{"d_expert": 112, "hidden_act": "squared_relu", "moe_layers": [1, 3, 5, 7, 9, 11, 13, 15], "normalize_top_k": false, "balance_bias": false, "lr_router": 0.000982, "learning_rate": 0.0042, "beta1": 0.95, "beta2": 0.95, "max_grad_norm": 1.0, "max_seq_len": 512, "max_steps": 3822}
Below are experts of layer 7 (counted from 0) of a mixture-of-experts language model. Rows are named router (the router's row for the expert), down (a neuron's output weights, with its number) and show model dimensions 144-191. Each number is 128 + 24 x the weight over its row's rms, rounded and kept within 0 to 255. Numbers have three digits each.
Before each expert's rows: "comes before" lists some tokens at least twice as common just after its tokens as in all text. This comes from a sample of Wikipedia text that the model never trained on. Tokens count by the router's weight.

# expert 22
comes before: " the", " a", " ", " his", " their", " this"
router:114134111149172152102108182128138149152113164127142163094141148098062136128109151132161126119100107154118120160169120110121142124187118122208117
down0:136114106139130126081118067108127128101120137137122131104129133117102166140170121121126081132164082089126099168125120162148131137128106123129130
down1:162165148121117130171131160110159073100120112175127162126054147131122115131127124186126159128118130138134113135131165134147105068129130132146128
down2:147113114143160146145100131101138138112120136148127149128131124157055077156128124143139107125083175110153129090108149142124126124125113129119114
down3:145092104150144137082164123120080129152120155123130062134121078125107096141129165124095128125099128132129126119137136128138128093135126180138128
down4:114067185127168149127130105133099127141178093136122144115125128137105126123129137143133142072127088155126128159125151123129184122129104121194127
down5:130127083133114116125091144139128128117129142113146131195139154139139136178138100136134153159127141144150128187132125092224127129128127127119143
down6:117126125129150149133135081117131106081085120114160128141128138163126098126125128104133120133128128153101128114120161106118112135162126142158101
down7:145143156209145129143133123142130126121118150106137200130113140184156085154109126103136097123091143112135093092141120139127136123130112151124125

# expert 104
comes before: ",", " |", ".", " and", " (", " in"
router:131103142086167104090107160119100130106199094115103096129123167120160137116109149100115152137142104137132155119139114113159147152108099110123143
down0:139116122167107153129101131155084157133128103137134117125128129127122116128116122142116126129128147123123116165093090183126154113144203074122129
down1:133110168135110132126136172136119065123128128146116129115105150127142114168136128124106096133133119118105167117143128195136128165134124112165108
down2:102173136211138150114102120117125052090158106120129119129146131097141136145118125150114130124129128130135088181124180128158141122128100129151144
down3:159093095093149145115156162118113128138178110146134143145103132132102119134120095133125130142110116136133098094126200156130165111151141150147115
down4:132102126142122138145107116115178164169116108129127090129122127111128127114119156111106152147108130126127097120142161142149152127131117090147178
down5:121152151137178128110079123136110147081129155127122132130125140117132126135142127140174126129080128055122123125150141123152103106120114107080145
down6:123153117100127112091137121126144064149096137123089123131122112105170156086118087121119186178131140105116187155180084120146114129131135140133128
down7:144098129102073139130137139123127159135109103132126130069103116123135150155131153139168122185062110127129125157125116149096080126134126117135129

# expert 74
comes before: " to", " the", " by", " in", " a", " on"
router:128119163129153166139136173112114140103130132157169118133166139165072122102118108133157157143136166134126105124130136114106134132111099149107123
down0:118158078139158069128115144130121093046155108126076174132160131113108119069137125127128143154125074156129128163115110108128157119115107113112156
down1:134158173142144124097120128110128117108128113160129143110129113125113122123147122131137167128101113146177127163114092083129149156145132129114141
down2:128157125184135128116129128132132111129094138155186132129121121149118119135127101121116129133174113090125120125128108108142141143142106154138136
down3:088119145163127121094049138109138128133112120132139153071128115122098103143131117118160131117134131113113151126156113079175093124134128083109108
down4:175098133122199087128133127153109113161121097177126110128123117120118128114157122121141130124139097120141110116047195096128127147128127119125126
down5:134153122153097130094113165112154136131122124184122129123155111163129110118143121121138122102130156125111089141082157128145130080183109170149175
down6:125126114171136177167096152125133124127108155108127124143172124161112116115145110151119121109096207110120140123128139125143136114146137100137128
down7:091189139129123113128102139122141136115120110127101175156103130067069144122178135124130107127154046125113125100131123129134077129124106093120130

# expert 93
comes before: " ", "\n", "-", " The", " •", " List"
router:156129134108128113107103134105136114124113130110121107186102101089151135142126172114155127144128159089139091099130134128144109124136172140165079
down0:137114114135138083124167085173149123156127101132130129115129102100139137118125136087130135102133186101117131128141214125126183124182128092120094
down1:136151130164110112072149120188152128151127148128117129149089127170129126134109095116110142130146156108114120132125136112122120049131154129120127
down2:137129114122124153121121122111166102131201175143145088109120163118126129097134142126117123112111117168118120112124130151134124080114114174101073
down3:128161122126134111148147104080130127122127125152094138130135125125126128111129118127110121129127103123156153082122124152128150206128133104195092
down4:142107109125142091128147103132128128126081149188098166118128131127125141163161127127138161098151130100078112119155129109145130130127127079172130
down5:146089128177130173147112126165121113148151137114149147073134128103111156129142179122118127133129113129125123132160112121122127150111129121152151
down6:107136152137134169100118070110142127114092129131163137121133136100126126142158120127127138135105066091126101129137075128108135111139168111147155
down7:133153123109144112150117118131129135134106132094138153134140149153120120117131117112105111136132107127074116141156127144128111127127096132114116

# expert 23
comes before: " ", " |", "3", "–", " W", " L"
router:106102096095102125090129133170151125109141089129120123122105089116131158133126120127126140144128145167119121089145103110117123099142139117108112
down0:163115097110086102137141128151127134152151103144142124127161133176128116149134128139113125126120134132130122133116122128146106131148177174137115
down1:201186104142166126117104131059101126112167130139115130136145187114123128133128147170126141128134127114122150125106094119133137119164151127139129
down2:118106139146123132120130118120103128131132124165145126146131110139177131128134139104168125129146141103066124160145130127121139107159081113127073
down3:137116124169150123107144132137154131186139116126108139124120148144139150116106151151164122106114146085154140128088142073106106109109129116110118
down4:122077081157120123124114121092107106129149085127153155134111145138138136117132132136124152105168129094163105129084120127133144119113127129126128
down5:091132126190156103046111113105049116128165110118095164111142134127136148127135129093127148134136083111136140134200099126134106126142138126109110
down6:131128118100171187139129138157115160122128179142127121128160115116099051112127130155125126118134089087117091138137147212088117127151125144077115
down7:155098114141124138126092124119119112135115119122145120142125155131137127131148128114127126141157099133122148130133135132122136122130151137197131

# expert 60
comes before: " the", " a", " his", " be", " an", " their"
router:105153135151138144131125195137128136129094149108122163099165137136089103143099125126162142126097066151131136142136109119095176128138136111157134
down0:164124116128128173114133128113198138119085136140140124146151126178119160125123126078112128084156112128157124161051130121148132128111158103156114
down1:135105119124139127127127127067148127118075154127115077130123111142116158074182136129128127145138112161078097118126128153103168093151082117129153
down2:152120132133109131128129117139155130191128133119111094128112117138117115125121192117139109109064127136127125131135156159088172126115139128110123
down3:155101091168184097126147130109128106112130131108128128139152112127091121126114128156128152136128127169089002129127152137132163121078123147121107
down4:055126174118116131151125118127104099146135128081084139144084111152142144143107150117041107095130113178110105145131160133127128124119128126171126
down5:151103138135128138132056118117120130085164098136206130127135154133105142130138093130123156126127144182148132103111125124165126143118116121129149
down6:145128128151116129131127125110103151131140152109120113118147088138130126114132199136136127123122144124152107108124124127139128135136128095126159
down7:127094159076144137166103120126106129117140131129166107087137177133161155134120102072151121107118171109104086094129133116142129120109170137120102

# expert 98
comes before: " to", " the", " by", " in", " as", " a"
router:135160129141163159155143125149100142117143112113116137139162162147123142133108113124169152139123141118134109175119104142129126126157127176120110
down0:089127127137120115113172113115109126125132130101139121077161122158122111122113123157125128072116120125128114125101100127128102121127126092115107
down1:133133169132125154084105126139132127112097142113146128089133127136141128154133132112109127076136125127122119098127094156117144107141144125150061
down2:111135115131072118161171128120118137185090133115183214133126102114133129126136136177132106143133142113126128124139074131133117097137148127151129
down3:123131080124110143124095137133096136122130136157145137104121137048133148107140168134151129150098066140119120130126104155124160138070120103125114
down4:127125149172114152104124130131073121166164123125116136100124083122110176116137117080110161105123121129098141118128138136137124171138090121159121
down5:199108121127116138138142126132108127117110130116225167129137135137132157149133120179146134137115123131116129107109117113127133118074124125142138
down6:126181111116174123135126135116116114167105139153129115143113086121140125103140128089117128115141087144125111148101144115188154128117082095105132
down7:115122126109199139183125135120149129128149144095101107102129083182142093122128141128106121122129156124170140128107128133133148151145108032149133

# expert 100
comes before: "s", "t", "ll", " been", "m", "d"
router:157136134121103106103133100109127146088144138124145094088099144137097121086133107143129129099149165085090159106122088166112116149099111126136114
down0:166138084166136128120126115135107157147110127128075102125113152118103086128142155128147156124117163125120122124123101099155155095125089105133144
down1:133121118159100140101145091109156131162128163113117160118124138141117159136136161154129098128110124076106131126119133169106125163140116127150118
down2:146130101130116112122179137128143142149147151129116134134132128110113127110091076117130132117126144123124126135131152119128128127125129113182211
down3:130128062112106116158168133100139125135130135135135057122130130202132132128126133127161111138160165125123128126128159132158134124127135128133144
down4:122109130123120127104169120108112119165088119148163091146128128116135114122103118126150159128126156142140194130145135108142126106156154127102138
down5:115135174121137137110141156130131113124114081139114128133106118144110114124098121180115123115148197078058177120132124106120133128173111128115144
down6:115085178124130113123126128126151133148118129124142168066137127134100135131135107136114134115137137132123131113103122152145096064128156115147112
down7:098114122105125121102139116218130132129114129154104088130103136130147110137131130105100113136165142082114128104155118140156119116118127126103134

# expert 29
comes before: " the", " ", " United", " New", " South", " India"
router:162122121113147136116093116150119078114126123109097143103156174108160119113113151124161162105126111112108081143151120138157107178148163111153126
down0:118128142166086060129102116129123159117142094139110125188152160134127127081168128059103091101114163125070128111077139147126149087140103136098151
down1:092185108116119128132109105103105144139124119145088149093151094136125131158120069100125127123094132149130151127127136123066157102137129079117153
down2:140144128023101144179130129128125154094123168125138128105130119135125127133193134132126134099159105169098139123158140164103134127097141167121111
down3:171089120116136127138108019124163108117133122140133096146132157098143112134129170128113151159123127114111149125136160111131108125128125128108122
down4:095151130137163097128121135140152093080116125101164115108119107125158120126124129130161165091121147121110150161124128140156097127130077132140076
down5:111121123167125174104139132125090122094116114124135136137143129129115094158159146134129100160131121095130135148146121088146127120159129110119121
down6:122152137155136105150138152128131131142112107128119183111100141117128132143144118132193122138128130117142125139101128165128154098150129110174107
down7:116096115117180091134132129123131083138133128139133127197128137077136130153145128141072126105121143100114088130149098132072127129103127131135132

# expert 21
comes before: " the", " to", " a", " in", " by", " as"
router:131150121129110149119137132104132126097113113086149118117129118113075123104149092134132141168130096116123124138154124146106130127188138137143124
down0:125182123131129112089128128102124163122180120135138096132152132130135170140150095122130107156152104127128176082130147104082122161186194144136176
down1:112128171108094142150128139126132151133103129110151128110128115111128120141130151085128099151139128141082127131169135134143092085113130063155108
down2:139134141126161125175079130142143132130123080145121133170097136126124120135140170158141133126129109134138105094134134131137125114131040142107165
down3:115117170216137131131128130129134199228134125118133129166135158103123091127138127126128188142157119115102102129127107065122117119121136130155156
down4:190136089141115122201128125143127139124146063114146115136159087117146182085116078126095126123084140129120138103088174169185145126138131144148139
down5:092144166130128104113131129120152073127130103124150151141116142135117136121124145126131155132109131117142106155137151107131107156155109092145073
down6:125137092128095121121127102101160128130117148148127156114174109122167136147125096165125156081158138115127181107166135126113129119147114122127119
down7:125153168135145161085137116149088131094128122132145138131113138124154128138133104137129122123129127111074129114132155129133100150101148149126114

# expert 43
comes before: " ", "\n", "-", " Apps", " The", " Votes"
router:116119152096133107162090154111125145103123151124115141160112139085141149099102147137124116144124138129142145139153133098122132153133179157124137
down0:129126038079129133185140096102128162156154189128127114113132127103133106130126130140120135125187125116130116124150132120155120082116182140128122
down1:142142143131120098109099122115124128127152128131096118137143110106219131151137123135098133153109138102131144101117124119099128080111131119116149
down2:118081134116145122178115155138136160110126138121140124128125107141171131110124123184128120136116122127143141137119129137095097128097124135113157
down3:114079133147127130153153160130095124121087129099152126109129127134131154117091104117144126057106134158146124080132120080124130127148149095173161
down4:158061139127163155147120100164116124047090139105131137128128112121127123126119099128183116093132106099131131128115158127107125102105129154135123
down5:120127130174111027129129131129135122126143130172131163098123118097112154146129088138102129168121102120136087119132143114124133136133128106158160
down6:117102115125128128127135124090139105121138127151108121102089101124117114148115137181127160126139125178134146127146110146072125173194109146113128
down7:136126136129121136126092079129185151099073136140101149158047131131125133132080141084101092128119115113101087124095124131135160115126119151115133

# expert 73
comes before: " the", " a", " his", " this", " their", " \""
router:103105132159117138139110148139154135120123180146132125114175136118120126128094135114173113090102126129129174160145057133137115164128144151139132
down0:121179092118108099119118130088118118105133124099119131117128078133154159116155108164113142155164130121085084093092167112139129115122122122103179
down1:129146179085129125127122123161127152127138126148144158086213124142136107139084131183103125145126123133129109075131111088122143128129128104117141
down2:188097140164136124128132132139139064112107109111105152099128116112132132118156155093122160115120115115134110127167111117132121124144154137138115
down3:123113127129125183143145131133118100141116167125102118112123119141093143117096132123113116138159137144124138140137132094127105093093098139185087
down4:105086099154135128104164129155142104104103048132154121118080130096130076127203121093110142073142127144138167135138129131146129131127093125107162
down5:150152129174134136123095095128108117097126130106169130140133138118115071116133166153126144149096202120112138123147138125129121124098125152140150
down6:095112092107140143145151131098120127128187152128150127120136102141135123128146128069122136108163125205095143156170201096161145127128134106132112
down7:127146116102145132086120145139134145109103128152129126166137098137125171154127131134129159188116106145108161100152107163103095163107116136159158

# expert 88
comes before: "|", " ", "-", "\n", " The", " -"
router:118127139138190133154155120166128174130122104127150128109077146156155138109144130134118093128141115081121119163124139145187110117127130108126103
down0:172185129127129155147129136111179117152132127105119125119166117089125161187132156128195101136139126139130104155111138135132149148132131128130145
down1:119152109124124145129126122109117111156131134127133127153201113117119120083131132127163148121130100125132134115119061159143118126133131135129117
down2:127128137137128126127163130184127119114171141084115139133105107147137133121182130126131135114121135133110142128129114132121127118105149139106124
down3:095113128132113166106159135114105127121126097129069133131141140124109134145121086154070168131156142124116160139161123125146104131126138111128102
down4:202130135136128128100133136078131138130145112114111139124117153126131124131108036151086135109141149149101136125130128123160122134131109143134125
down5:130150146107109128122102080090119110131131123163165122147130137120119133097133140151124149164135125158135150132130136056140205113115144130097113
down6:112152169119091173118153135129150156151141128117179122081090121133068121128151119145152133126112131142113129125190143104123148126134108131090147
down7:141109068127100123093155093121116135120107121154133178103122109126099136138077112135136154108078126119119148147169125128128127177100128122125140